Below are experts of layer 11 (counted from 0) of a mixture-of-experts language model. Rows are named gate (a neuron's input weights, with its number), up (a neuron's input weights, with its number) and show model dimensions 64-127. Each number is 500 + 50 x the weight over its row's rms, rounded and kept within 0 to 999. Numbers have three digits each.
Before each expert's rows: a language model's description of what the expert responds to. This comes from a sample of Wikipedia text that the model never trained on.

# expert 25
It responds to: Sports and media headings. Word endings and table markup in sports and album infobox sections, such as season, career, team, Track listing, table rule rows.
gate0:529425461544486503450507563495503549464530490499481423441462565433594653484489508491534518510527487517422484467539502389599563527491524486479563485534583515509415488558466478512507452487419502
up0:538554612497517522453432441559564442573500422540514462551489488526581536567470424468467503548539468473548494537482471478399516380551568522544542524447476480551495484474467530501440451477518527
gate1:474501475531521444484511483443493465448551538428518506540366456504451446505585413465526550535564466556421453474464442404480407518538492380444599491471498520519495489509484466540460550472508476
up1:473444491530404431500507575447500477435429514517532525532495509545447489435460475500584494492584522474451471499443478446511490453545447461411536470448508557525534503553578466493513333507507489

# expert 47
It responds to: Year prefix 20, cess. The year prefix 20 in dates like 2007, plus inner pieces such as cess in successful and unsuccessful, and -ation, -ity.
gate0:455535390510442432521524431500470431474567494503497607535564448502504564495502546486456532468546555571574492467500569475456552461562557409392605497485535533514510470420472455458496573461429584
up0:565525611502505535556432478587551521408522559506516538563461498462564485525446544574481464490434478521586591403528467528555436485549532492500441473382496482549498510481424552474496532449513445
gate1:541514533516535518431426559480485575518487447462546484398420500499443514516446529386516494480457505523565605414537524496498443531477448450449622578496577514517611507454625507492513501438479520
up1:545462403603481500438449403439473461428454456448562482503460557513435452548438407525462463412463510596550534504476565470448446558546449503395509511506520503493524471494643568578505527498488417

# expert 1
It responds to: Determiners before nouns. Articles and possessive determiners starting a noun phrase, mostly the after of/in/to, also his, their, its.
gate5:572512443552504586557491510467482493537521501505456551607489457457490412493436467477438427526449466539537504440480537532520549478497457480448500477543468544486522436540553461501534529516468550
up5:503483553533579361528552526555471516471476497538576460493533498474538531505527431492519532520565535409486442503597583430496444532488468479529571518524475529494560509551453519461489566561445432
gate6:566527475491499540600512573490564545441455513584469495460520514505356467559496529518477321503467559477499523455436480516434558543533497506484514537435520490456493469408514502577510606483449444
up6:611519605481449500458544480473532440435484536549429504524543447506498541524465452514526359530515501391507476462531480562440393582483525509432519457430427465469602519498407508512476544537478453

# expert 55
It responds to: Clause-ending punctuation. Sentence-ending periods, commas and heading closers, often after a title or quoted name in music and biography prose.
gate3:522486519537495442536448483565480516543542543549501464543456529504581514461473546364492456485466546565447429535518457477568474514548600484541473465484537469486405467518505508514446623479491443
up3:564507580558542443494506527537504447531506540500476473501447525495578444411459511417488490495443559541434462494572456506534486511459605495517423377517535448482434463474417507469496563481461421
gate4:551462532431536481503554550485526508379474312538559575531546566503477486515456471562462499436514399564477534530490520512540410477534504527541535449549457452437541510461465438530443521446483432
up4:480549528455528469463429472476524557501470381519530558570506494483489467554558416601440573521517432598450579592497521546500448510502576480554498478464455498514518571491472486471480498554580481

# expert 41
It responds to: Numbers in tables. Percent signs, decimal digits and closing brackets ending numeric values in tables, as in 3.3%, 12.9, 78%/100.
gate0:634528497551466453533517524498585496541494425416516516524494524446541566470608500537437510505527420506342511478443464504499524572578593433506472445464518444478546515487482474506495480565455444
up0:431500470535523642479419442632531510452463518519601438462541533572483474487497536476455531458442529503553483595576590439530496506501478520448476618542430474515602497525516492472429587404482471
gate1:600529460493492425471578494546506513462617434525601530536457557505344462427492592466464514547468454597520591503521458528517403494443462441417476503450511450497496492477413453478551553580489535
up1:451462475497491605512443474412521434498446583498381527475502462557583588552527446502521451487544555419518422496479598459531562563507471539581471497496514513539491494566561539517462446471513425

# expert 60
It responds to: Quantity and determiner words. Quantifier, number and determiner words, often completed from a first letter: m-any, s-ome, two, three, all, other, this, of.
gate0:422469602486502510524528449506517576456493470505521529538478439482499576566557444465521525502487444581494454520446474514511424485421488571510533515474462471360513397523418404410476458512442436
up0:451423592542493511451488450523576535465486473533515523536539514454395564514532399467543560455517481537529462495592520445571416543415499534547548518508445514456523343485517497467489473535497473
gate1:486636496469511551476460443576589514455564504512379453438480378426525492574486561448550504422581552422509474534440614500474519395507480503509544565478517364531557537504452558503464509552486500
up1:533396515575427473463505570519476499560456519556582500500440587492502471474466460559437485582354410601529497470558450508509465553547537456457448483498520584487529412518495534523558513456484492

# expert 61
It responds to: Location prepositions. Prepositions like in, of, during, into, from, especially in before places or times, plus commas between city and country.
gate1:487505645513498510515462528490457473488510423500499405544442521566391572510506474493480514557459636529558566427411574536478495469495445526482482566497502469520535513372475441530533542553442480
up1:508504529546543501568482341465526465510540615512469582523570562448579531445472510550571479522512486505494487531570485468463510510394558488564484564416441560430492493402461545487514510497530547
gate2:569497554500481514519395456525547566471473440501500482545469522553537539461459598439558525479532552517518576465543513429526491494499547457542575582483407556537532506500460467452549422532463517
up2:393459386539498513493631543480480470519494520522492497433608475380432519531474477538476436507412465465504414526448491530520555524505509536462506472534496506493468555486505510495462528499516477

# expert 13
It responds to: Surname initial letters. Capital letter pieces starting a surname or place name after a first name, e.g. Paul M-artin, Salomon B-ernstein.
gate1:496542467486480528468485492567465449465524476526474491554462483527441475451505514576508502420550484492523554546491507473474527443494502438416416455494513469526422389598527452488439373539489643
up1:405485495478475463501437455511402579584549535520406552502523461516502513487492530583464493507465498474533524568525551551481529524439531476462472528453503500565480424553494502471440495465551660
gate2:484585505485541422472626491438488493549446465446420509535468437450483509556405501477452520539530530520563454529512408554548559543514469385439459441472409610504464484521447506567483480530464514
up2:479420494465523468562475522499482471425580534491554475539495523477543529421484470572517470506440512434478523499479522407451503483524627454468641561571606480566511547469637496455519456486516391

# expert 34
It responds to: Capital initial letters. Single capital letters B, P, J, T, R starting names and words, such as J-esús, B-CE, T-ravis, B-oston.
gate1:440489592557541464563450489555504481517599529463441482562448466418445523426552597558533565564566526489583513532527518515529525557451490514518484453430485574546510505523494501431488461490559526
up1:581498460476524489518569483485477576480525483552588533469505517540456505539476448484495480406444451562459548578579464467457366541472460483557517410513537448433499551433525465495526519473390561
gate2:501515424535613513418485438500553486446455514589453570507564534514467497438447534423520445530489475550463522465497482545448454527571546460519454577415460567468501567570423435535586467489476565
up2:498526527527483439553552477482529483565512521422458515536460583412503479487499552519502506499559440487440459540528504467576422500478433480540501431516462585463493541516423432469454589564524571

# expert 26
It responds to: Plural noun endings. Plural suffixes closing nouns, such as -s, -es, -ions, -ities, -ren, as in appearances, civilians, children, cards.
gate1:492491435491519473456506561483496511471529490491389470555468572537395484522360453466470517525493465527544575442438473464379595486477430484438433503533476518552569469448399468547495523494528467
up1:455569539530528441480519438488557485447567505586562553488382464406472508507468513490518491504504496524567484579505535575530541481453509418532569485482648484580505564487529491533479514480544509
gate2:501468457577473512540488463510459482454538501556503524497488480486453409515474550455515397417506551479576572537473560576445530591568487447550499483412542492475434545556563506505446542499537500
up2:516487561415465414505574518515558562548495579566539554491476467493441541473602480571539467490507523509445508522560507359458478564488493525452584462518391508497502532535507382380494488529511515

# expert 36
It responds to: Numbers in table cells. Numbers, spaces and dashes inside table cells, especially win–loss records and scores in sports schedules, such as 10–21, 30–40, 82.73%.
gate3:552552547546377451516486539534532499476529474447556418498481496471480544410562467485586453464485443501581498573555436536461499496513452500511473492545579559579430461503471436547413616441534556
up3:559540504531609579544485513539566504561479529436451581506410451519527449556452488444402495553524450498531607449481492590486480526423569611548578484574502513464540515532450582479583472488496419
gate4:500522536591488504422436493425577487500495464507563582561467494550503456639470478459428454550543617583493555462475463545514511489526495542498515456452506537401519443455498493486492500527472518
up4:454561463637443501483467498453544536490443468497519603572453483545505450589506443437426433571528541501472553449493528508530532489539518531491469440531451546359548482438462530522509502529479505

# expert 45
It responds to: E and comp starts. Word-start pieces E, e, comp, im, ex and their next piece, especially e(p)isode and Com(p)etition, often in TV and music tables.
gate2:480458555533524444393526416579534504454507519487508538540467487466388528611411467433430493520456535504516464453482501556476484462562527529529547443540506533523373548559564486478449508528546503
up2:515510461480498593581525463504525538500451541532479530523496458553577494493549597549620446527502467498526509542561522490582455488486371458460552523508505438561523543498446561472544490534433389
gate3:515558541497524507499564499407456494492594543498481489533451536500548431492521506442488447547458484528555482379509546591493508528500582486519513540528497580438512593462425564545520431570401500
up3:573450472553542522474533538518566503497438391505398439423528461610541496575376477490584683372459440539445554478551504487467464531535559518484535499466434500489506530440450487465499446498556471

# expert 52
It responds to: Letter r clusters. The letter r as a word-internal piece or consonant cluster start: soundt-r-ack, part-r-idges, tr, gr, pr, Br beginnings.
gate1:526449482527467486402459439509522495538429532433529549544477523548476576501472516473597425584490485478501499591453430563485522528569476437521553495533501512466361480467499514483417559544510551
up1:411453544494627466407514476477584610448516494460548497495542446444506477504529479441394590454513517508353562468507599462519501490531567587523540469466461496569590553410494490510566499447477499
gate2:438442572578547497457436490487495493449530443514515428479530565509487467523537540492527559589488457488538497434442514572516504573488496454487589415496504557494519485476525407488531443516513380
up2:532558522452428502528535570501465547461490586468485464554444538496616570548449594511569492525557491560442408447421471486401464518513572571515555456536454514518588537491419556473530470526538451

# expert 6
It responds to: Chart table entry endings. Final pieces of names and words in music-chart and sports tables, such as Zeal-and, Switzer-land, Billbo-ard, Album-s, al-bum.
gate0:552480528530457446537459523487477517539475473580490429530496577413356445522476491434459529446526518507455455449475332440448504452441515604569436477501434439436501473579507509511585500491483470
up0:552504524483485425499429433514498533461401367445534370639537465431540572470585416413453487518558492523550580523550484487522553461543454511502481511471489480491545497476551485528541467436544504
gate1:556505501537529444474490560608503454372425540457476509459440442556476518514519523462532440508510477520475525532435404550533449518506503415484511504479525525483412547512532465512446550451487501
up1:508469486505510388450468549553469474386436472477502574518465475592464531500497450461439449516447533474525521525482388560463430552536507451487521477549530474511473544584508433487447502380530448

# expert 17
It responds to: Year digits. Digits of four-digit years, mostly the leading 19 or 18 and the following digit, in birth dates and dated lists.
gate3:471498561455489509490458506518671437505607521454528527606448538501528549436510469463439590542417377515418495540397444522496559514442528471490538510574546493497476458547479539495482427499542425
up3:470536535517452497452450500493587545493540657424583487642479494458491550486528494488521519533449445512494486533452442577523628521456472527501497501525556538529427448524478621497449439524522515
gate4:521503443470473429492470539489376523540363568441546531471483465509532544472408488460459528510475473535491569536494566531490612463555467400577458538540480457513534479492512500475544460658516499
up4:501578506448613605496529462510485513466404412449475485471497458472448451495521460458592442555536460485472502497493503506456522498492500562547457503530516495512485548547429443616477498385499503

# expert 7
It responds to: Sentence and section starts. Boundary tokens: sentence-final periods, paragraph breaks, heading equals signs, plus the sentence-initial word right after, such as The, A.
gate5:417574460530441449483564565415518499479532519539500490445452452476542498486472513435532510522414567516539465434502479581488529465592525438547410517529529502413479456503529435478387430526409506
up5:444518516554516500502491389519457508638499532488502466526407534520493551495459602517550475501569466422473480566481435432502503594503496499580473542488558529575529606542565584684563559541510502
gate6:508538559534490571532500510491500492451514455537435552506473495530413472445530525461532523377512447433542482573494419572507501575434456524513449471525420554432476437511474558400539573480493460
up6:434435489521501402471482453557520567506493549494579495468560498499558493543355433502416495659542571543451524544502571439493497422523598470467509510459586447537518529497549470531511465532510460

# expert 16
It responds to: Hyphens, dashes, brackets. Hyphens and en dashes in compounds and ranges (Single-player, Triple–A, 2021–2022), plus opening quotes, brackets, slashes and spaces in tables.
gate0:515536502569456561554591466562496490490426428458365505513490472487487495466492501450490409495509527558470487519362461498490425482467401482621497479506486520430489434475467531555480579540492478
up0:537568449622476540545558453474506497461522553507381523482566546496432581466462453448521462584492473581512600566532519548608520483456482593557409450513512444516486519546517504532520410517578482
gate1:506531504590478474486535448545516422483535409506502541485404634433545449489469541477491517554536502526432409475478447543513442531458559514583540503421471547500433508487515465502476431483509554
up1:414400541392449510557461457460575537530578599423438516520505598481517516550480507560518496477542528542528516497474577494503498480574456519474414508500485494424474486485464414523551449506374436

# expert 46
It responds to: Vowel-led inner syllables. Short middle-of-word pieces like le, re, ro, ele, ou after a consonant, as in comp-le-ted, T-ele-vision, b-ro-ther.
gate2:501468529517465499473487499451524617549568416473510476542483538434520522510527523559505495499481480560511411454404453527463567610443420449561425447597433553433464501529476520394579498590483470
up2:513504500499520552596555440401484606429496464505436445569547502469463500506582478543512485506527479546436384449354517497437449541542483491534465522554469490519503474492449508476567502543374444
gate3:610518527517530478445496586455517554523547522490497503500474435483584535456456436476413511460553489525513489545546448555573511531534470370516529495463446478473513387429495547507541404507600495
up3:535504443515540464605469555509492562484489562437511459571612518495551611502495373539488481535533497459555520575579485500440432592492520475502487470486483508474661455450421520571515446517583540

# expert 63
It responds to: Prepositions in, on, during. Prepositions in, on, during, from, at, often starting a sentence, plus B(orn) in infoboxes and JSmol In(teractive).
gate1:467441489444411493512545540517494517520533575482424542495560470477565500470571423442498527561487394426484503507496473561522524494514463520533564502516473529440570505499508498484464467428424623
up1:536495563497506527583421474577534468500491536543482514454500421498442494432460667510568436497490515472538517598443431618503521497413518450515469603528544499572399529532523582551489414423538464
gate2:533590466468599603498432486537525539546547444538444409593548537482470486620482525547447497426453416477512499462537545474525620469450482489582434451459504562488535518529514498525460502539578481
up2:503448604495548536506461495538444549465405471566434481546457480491545482526499327532480454418442499485588518539489612587592536533503499491499362451511539514562498526476561482521419510496529547

# expert 27
It responds to: Name endings, subject pronouns. Final pieces of proper names before was, 's or a parenthesis, such as Garn(er), Akden(iz), plus subject pronouns he, she, they.
gate2:529520459461540494492451503504463614432437534497490560642468489470431481489411640512615541505496544487460458553508587568436516448521528557496582500491494477479487500560464448461515421555454493
up2:545537501470492578415465526519491551445439492479469552630471506512499522454437616499578538532486537520539462569489565525434475488515516525511528550519492503489476503560501471506506451639431507
gate3:491543480516456438507568520492462438485524510443449573589528459454503476610583522496548532528397615544437488545503464580530486493531408480514457502450509489533520464516462512485429341491477501
up3:523571481548469497484603546495528452496550530442377539513541468463565479540545487539484518504434594519537585499484477599508428460552387460550459464483492526576532502459434583481426372513533445

# expert 49
It responds to: First-name pieces. Given names and their pieces before a surname, such as John, Mich-ael, D-an-iel, Wil-l-iam, often in lists and tables.
gate2:594587491476502523472499491498540428425483497533523478435520589530473499554452538526460520450486480519570434465425476530494530473583473500515548454483435560548508476558533502497527484487614527
up2:520407587509537533547426415524532550471499549487509592564559509512447515514502492590519415427491539445513436494481455505400491453503552567444555565516504558501438531439498540542538492460482451
gate3:511539495528394541515498570568459532466473477525446503481527527499455524578453548389494515586523506572439547507385474470534513470467518436437453550481379516386517546464471394561496498545534480
up3:495499551490514605503463456501442469432496505581431474498475531457474576491609471479537476449511566517532471443485567484403430462564509525412455543500438492462499470408546471547510414502493445

# expert 53
It responds to: Acronym capital letters. Single capital letters inside acronyms and codes, such as DMGS, STAR, MLB, TUR, plus letters of Arabic-script words.
gate0:581488534510444442516485429574543475524488502461502491509459540554473438483465495326434490479452584507440407470528511471497471526504454501500520489580594578440512438503540455461481476522482496
up0:427538540549630557552501567499430453458498409465483477509553463506494478512478525568481475479585538487532447591481564487533499450548506508493479484469464462550548480483501451568559550463499551
gate1:544508363504486498565434499524510480531532464471579515480531474424478484541408508490380450486516498519603526513534486502467514477546491439491512520443551501482527513534507615549374504578529511
up1:567464583484442530499563470463516506444508512531451581488440581523534522543520526522515557520444521560433490402464549497582548522469526532492461373522502544478427474431470433452517480445508461

# expert 19
It responds to: Place-name word pieces. Later pieces of English place names and compass words, such as W-est, Y-ork-shire, Aber-deen, -ton, -land, north-east.
gate2:526521456475498487498558549552511558619493427477543550500490485470488524517518545590573602434504441485528538553514573445578493583498482470423441434483475466554462428490473446486583412538486368
up2:465449424471525377521444557471507463589488511493495501428482463509411536524536513515479519490491442528508517594470462481526442498396488502487534467327490374542448376484475472524569505609516415
gate3:578456509557494505512515554517562575492391451527429469485554540456470513551534483519492542474462612410508502557504529538450488447517347487534465444510476469527413434503475464518452492599545578
up3:457503476473436526497575484532496447470589461582597474424554525553556390474515580451525396559500393560508459470511488409548560497465511452496498443435473489510504563507468522527526550464426497

# expert 62
It responds to: Non-ASCII byte pieces. Raw byte tokens of accented Latin, Cyrillic and Japanese characters inside foreign names, such as the ó in Asunción, or ð.
gate4:542576457529576417559535501473526480531493515504539540519410427398500498535396515482529496554412575603537434409436573507502502457539545538436475548483505404519537496491475548521462482545411387
up4:490468587478546459562542453495505510412601525583560526483468467493542404561488518582554534563412476497525498465407385481481554437447454477511519515448519528462471541438488463498540453583485459
gate5:508491457449525489485472512398479551449491490553534505459456495470563577541499500522544536505521511559501474536542468455604427586504535509509519499554489398462490387474470525512425436403447511
up5:491472469481546534482573451614388447453503484506475439459450537489516523493671464543498514502479542501414471515534480500560454512491516514581505566608520537511525521457485504461464511496476487

# expert 42
It responds to: Table column separators. Pipe separators between table cells, plus semicolons, dashes, slashes and closing parentheses that divide listed fields, e.g. after "Pan-STARRS 1".
gate2:390448518515500544413488631441541421473509501477491462495505468481425503418466443450425486492583488525484492587501442588494541542482521418463435512493552432439515608467476447511516521432545524
up2:513446518496498502393505591418518490488542425404614486518495365535460497396485534500496520482525478437454412530473518560460531451449469447477488538490488407484542570444528479556578590435483497
gate3:486539419451519552505447562547577511521552523454626464561563559551477437515522474420480453538513518453542554442483531490351469548582457548489467484464497507424493534474480529591532538501574470
up3:508434432594450449442518498429411506485502559453442558426595456513522497493525539435413547514495466511478426517499481523513516531529519525610503509547499538567465462540460491523507352586418425

# expert 11
It responds to: Word-ending pieces. Final subword pieces completing nouns and names, especially sports and music terms, like T-est, Sport-ivo, tenn-is, St-ory, War.
gate1:529548505484568471492434509470471493464517503480509474510516531509480523468424415480428405451544511566432487540535544488512486415536415402364492482492501465459496326625447513557551437443556530
up1:521536479504518606507564496506457416478569496441466418565457481550423537535446480515464506483551466468430473469499432396514466587517493512528505510505479525455472451529536492542496553466549480
gate2:467505477535488532500492501509508537458502466524512541456473508508465619396508303490437547425411447509530531519564521493438525517475527510479447516550450574466460445480454461505503452540495499
up2:530544442520613539525486548503513449582474408474578500528522585434485488537530429531409555477458451561488519516517504495427520553457446483515450582494553489553497477554436494365543567539395547

# expert 32
It responds to: Table row ends. Pipes and line breaks ending table rows, especially in election and sports results tables after numbers, percentages or blank cells.
gate2:528469562429495417428468516454462602422523496448500525513396487484483449442458513451500533426642621458502440588546459410486502562433510528508463500511566536536557456449485447513528531486530478
up2:495491454494472504479529552531519469423538429565490465442527558514487553605525485542562552440488385381488529607517506413508453344488568484508535426439475549524487454538551510413456505491456502
gate3:492549441490481386500454536570520556566526481523484543565453492510427654536486462531498467549471533512550520439481458321507516605518511515536474466545453482452564540488544510505402532506481499
up3:497535544507465426515529495485465618465558515493476556510497455492507575505548485529522469506540591447585443454480525374565542483577488540415486476535502506527517528498505504588437466496486471

# expert 14
It responds to: Table cell separators. Pipe separators starting or inside Markdown table cells, especially after labels like Champion, Match, Year, plus section heading markers.
gate2:440418517520485429502467447610558514497442549529408482524501500542384559555482483536477538453519455574480543528495440561638548519481516442437503539393464532482482521442406487556516500528467509
up2:442476497545520462472535490467498504430487584509458412517464509629438510579422437532549563489410482555509495504551405531484552500449498512500505552343455504524432490575450461597496446548475421
gate3:478497535505494518594492515569468502434464530506439605464546508398416440565468506485482485499525477430471532507509447431554440563566532415491600514476515472508497502500455553519497493436610467
up3:480509468565534535568460528410543499448494459401528472552492427463537555450555506562505552382485483508559472533477507426492542489446482555469505477421515500379547500554513500531560449484455468

# expert 5
It responds to: Prepositions after nouns. Prepositions, chiefly of, also at, by, from, for, during, following a noun, as in Master of Arts, Reign of, located from.
gate0:407526444466510569488522498521517521500473425520479507488423532494437492498464443596510505522563423477436476521439513682557624440543389493494476540452451586515475469439565485500466561464525487
up0:433512518480486447479493486626493511470517550441546530407453542505534476492515494430505470472502518501539618548479540440498415480507560533523613492542538563429551530550462553484543422517489524
gate1:485506477500428396499455504513481502527505403440353539464567426536533523472498418546512585544458600546554497559421505491476385427536496430508603481458564523490512484442510438498527537506568523
up1:497513502517374406517404469577542560526477502472415459459522498493546499493506450501530531555463597528527584523505513531502456436519450471519560433484464532539491504533473498498501563517530572

# expert 44
It responds to: Place and institution names. Final pieces of named buildings and institutions, such as School, University, House, Castle, Avenue, Arena, often in infobox education fields.
gate0:538548550451403438470481540473517446572500424479505487470476555470459528564555507367497595498531557502522583339631502552472505497490466373527507530529532506431515534518500527546542560578517484
up0:536554599531477451493534529516504515531468402462508614482497506570456515525420459470474539603572468494484489552516436503495519467450476489438451513634489443402545471599540559466493528502470478
gate1:452496558535570533542376501507525578485546535508548517380499526391441440398489447444549471520582500469558508396520553485455551531517459510552476495430451424496530421398516447446543523533497443
up1:501519483532583535479413447572444535482520471475505499513407533559553502454511544500494439424452535473528571564491520414478522495437470425520543536497480504481580501505419577531615520526411465

# expert 3
It responds to: Lowercase word-initial fragments. Short lowercase word-start pieces beginning a longer word, such as re(ceive), t(ried), e(arly), g, n, app.
gate2:458524548437565410396514582602495505538525523521529524489377529495391427437434481546454542515582540434521576514611516557512470579533514381531477434510605463487480485497494501521492499531567584
up2:534452441509511495500394464496446497439530439527454499566515439475463498507506536504558488553507485501549454482498572456398481483445442444525492485527493509479404432560555380480441489385444548
gate3:515528472544471540586502619514508556526528427557493452448589599514589437467491392624527454544544531485471449498472469529552425562477531491506487571474472485465383428473490546509475506555484466
up3:441486455520583502510543494473527558550467475461452505504514496476537494550534572450412621471510506445473473480493503488510519339498535512490522436558482445466500634518458548439496465467451524

# expert 2
It responds to: Short mid-word fragments. Short vowel-consonant word pieces inside words, often names, such as od in lodge, un in Hungary, id in Bridge, ar in Sara.
gate2:524513500579499536521535601350483493462428505498474580401577576487495506536486483509492455544523540473372464532512533492615534513432516448429556561422471510464549546548502487478487524476477490
up2:505438518479484486549529405554565452532593520530483503531479455546460555537566432573500517416465517534541500504447377455360500498494488533454448501602424449495512515420486482469458463568459475
gate3:554576529430489505533548489454550485424470489552498563528511497502436431501501558458421461466477433460489481471523518662562498567383493490458452585523585508422450453432517410490515523509406513
up3:573527499484503534611475562545577572621511487426557486459348485495558494398486491526518498528481512455404507464557522498444516562446603521510572526408479527423558479457464539462406465438463455

# expert 10
It responds to: Prepositions and table pipes. Prepositions such as with, from, over, under, between and word pieces like ab(ove/out), plus pipe cells in wiki tables.
gate0:497410556559532494543515509502515511511553544511436471504419552515410554411503506559543515469558550496404452490449365425491490543462543481557576455527467565460480555458533483529505469547483467
up0:544506484467479452521444490486485568515596441525459513526535484510552537480441531510507555445526453482558498475473509439534405484356449430509458443523473496533520476476463530427463599489527581
gate1:545532496533451504398452432588580482512539448435574479424509618513501520437473460574507483506481484367439585435510511471536471520617523452517529512495483454482565473431441496493553526555492501
up1:540577580428492467397534435467557480553520552510487495456442623512472551591454450505484451481512481459506651489493463482535469524615511530563532533423524506447492601429456510518463497525463540

# expert 59
It responds to: Word-initial prefixes. Opening pieces of words like p, pro, ex, re, dis, comp, sup, as in public, prior, diseases, references, collapse.
gate1:474428478541493448538543465423597517469492469486524544579442499419471546512455494474519576490508526600532512547473515430431550494546477451544606412446533519489411567458533611487518490531541548
up1:495468431499496428479577513549544421432484393463564570638525531456479518540480483518545518518501416493491568473481453390447524516518472471614542443447467545517420540443580559445436509493554497
gate2:420527508531532508572534396533540387401496401497545600556493615359403433469564509414534451516602540489505517496498505517473453542560473474453505497491493489555578570523485508557512569473449495
up2:600450457470502509532491531484436466584504624462502441506533482522470593483502473597471478524558438579490348620474540528539546595429449496405518502545506508482500470556542583484536393497506450

# expert 4
It responds to: Coordinating conjunctions. Connectives joining two parallel items, mostly and, also or, but, &, slashes and semicolons, as in "Early life and education".
gate2:495498525466449400535498678546512504519467509483445582481470509483474402440405437562463503584562441519448454551558477556458494599418501485478478474501491526435483523506510546531498520560491437
up2:503470549496536575564508436440465514452534450530522406582489486516482562573547516396532484433441549560509557496459541455524568500534498545529502503508503416485469438433447495437537499457480536
gate3:503497500593560464496588536541530476440443506500451441476413513585464507542423480499527465533494583518539509429583412487432502572423444466485497426495477478414407444428539539515629500580473492
up3:424574480482418499485522585493512539511474563491571525486444433529447487514481541469505499400537431460486568536479534474513532509518503497545541457523517438529567466477493424514488465447449416

# expert 39
It responds to: Second pieces after ad. Continuation pieces after short word starts, especially ad(d)ed, ad(d)itional, Ad(d)ress, plus standalone I, is, or, rel, ab.
gate3:472540581528512483408479478504508507499463495464505462548505440491498387553579544460463540509458537503434414519418469432524459517541444520526497515523444527524488461536446378538485511457552481
up3:503418462421532468550516548594479481577496553500563534469409471433509439517460540525455400479518505501512473495446623561507519655455556517549448509471517480428532547524512621476516431535590521
gate4:482512619549520495519473546517563480490503431544471525582556473468463480602501441506471472514431470510452551549448459512498444508426499478519461522534400640563406401573472558450432523563369506
up4:479483529466498450507434481436432501601515456530465597532528524536521475423505533575509588548452533509481467519462457554516555574546505563459499516519413386478581481452513492538624505368508524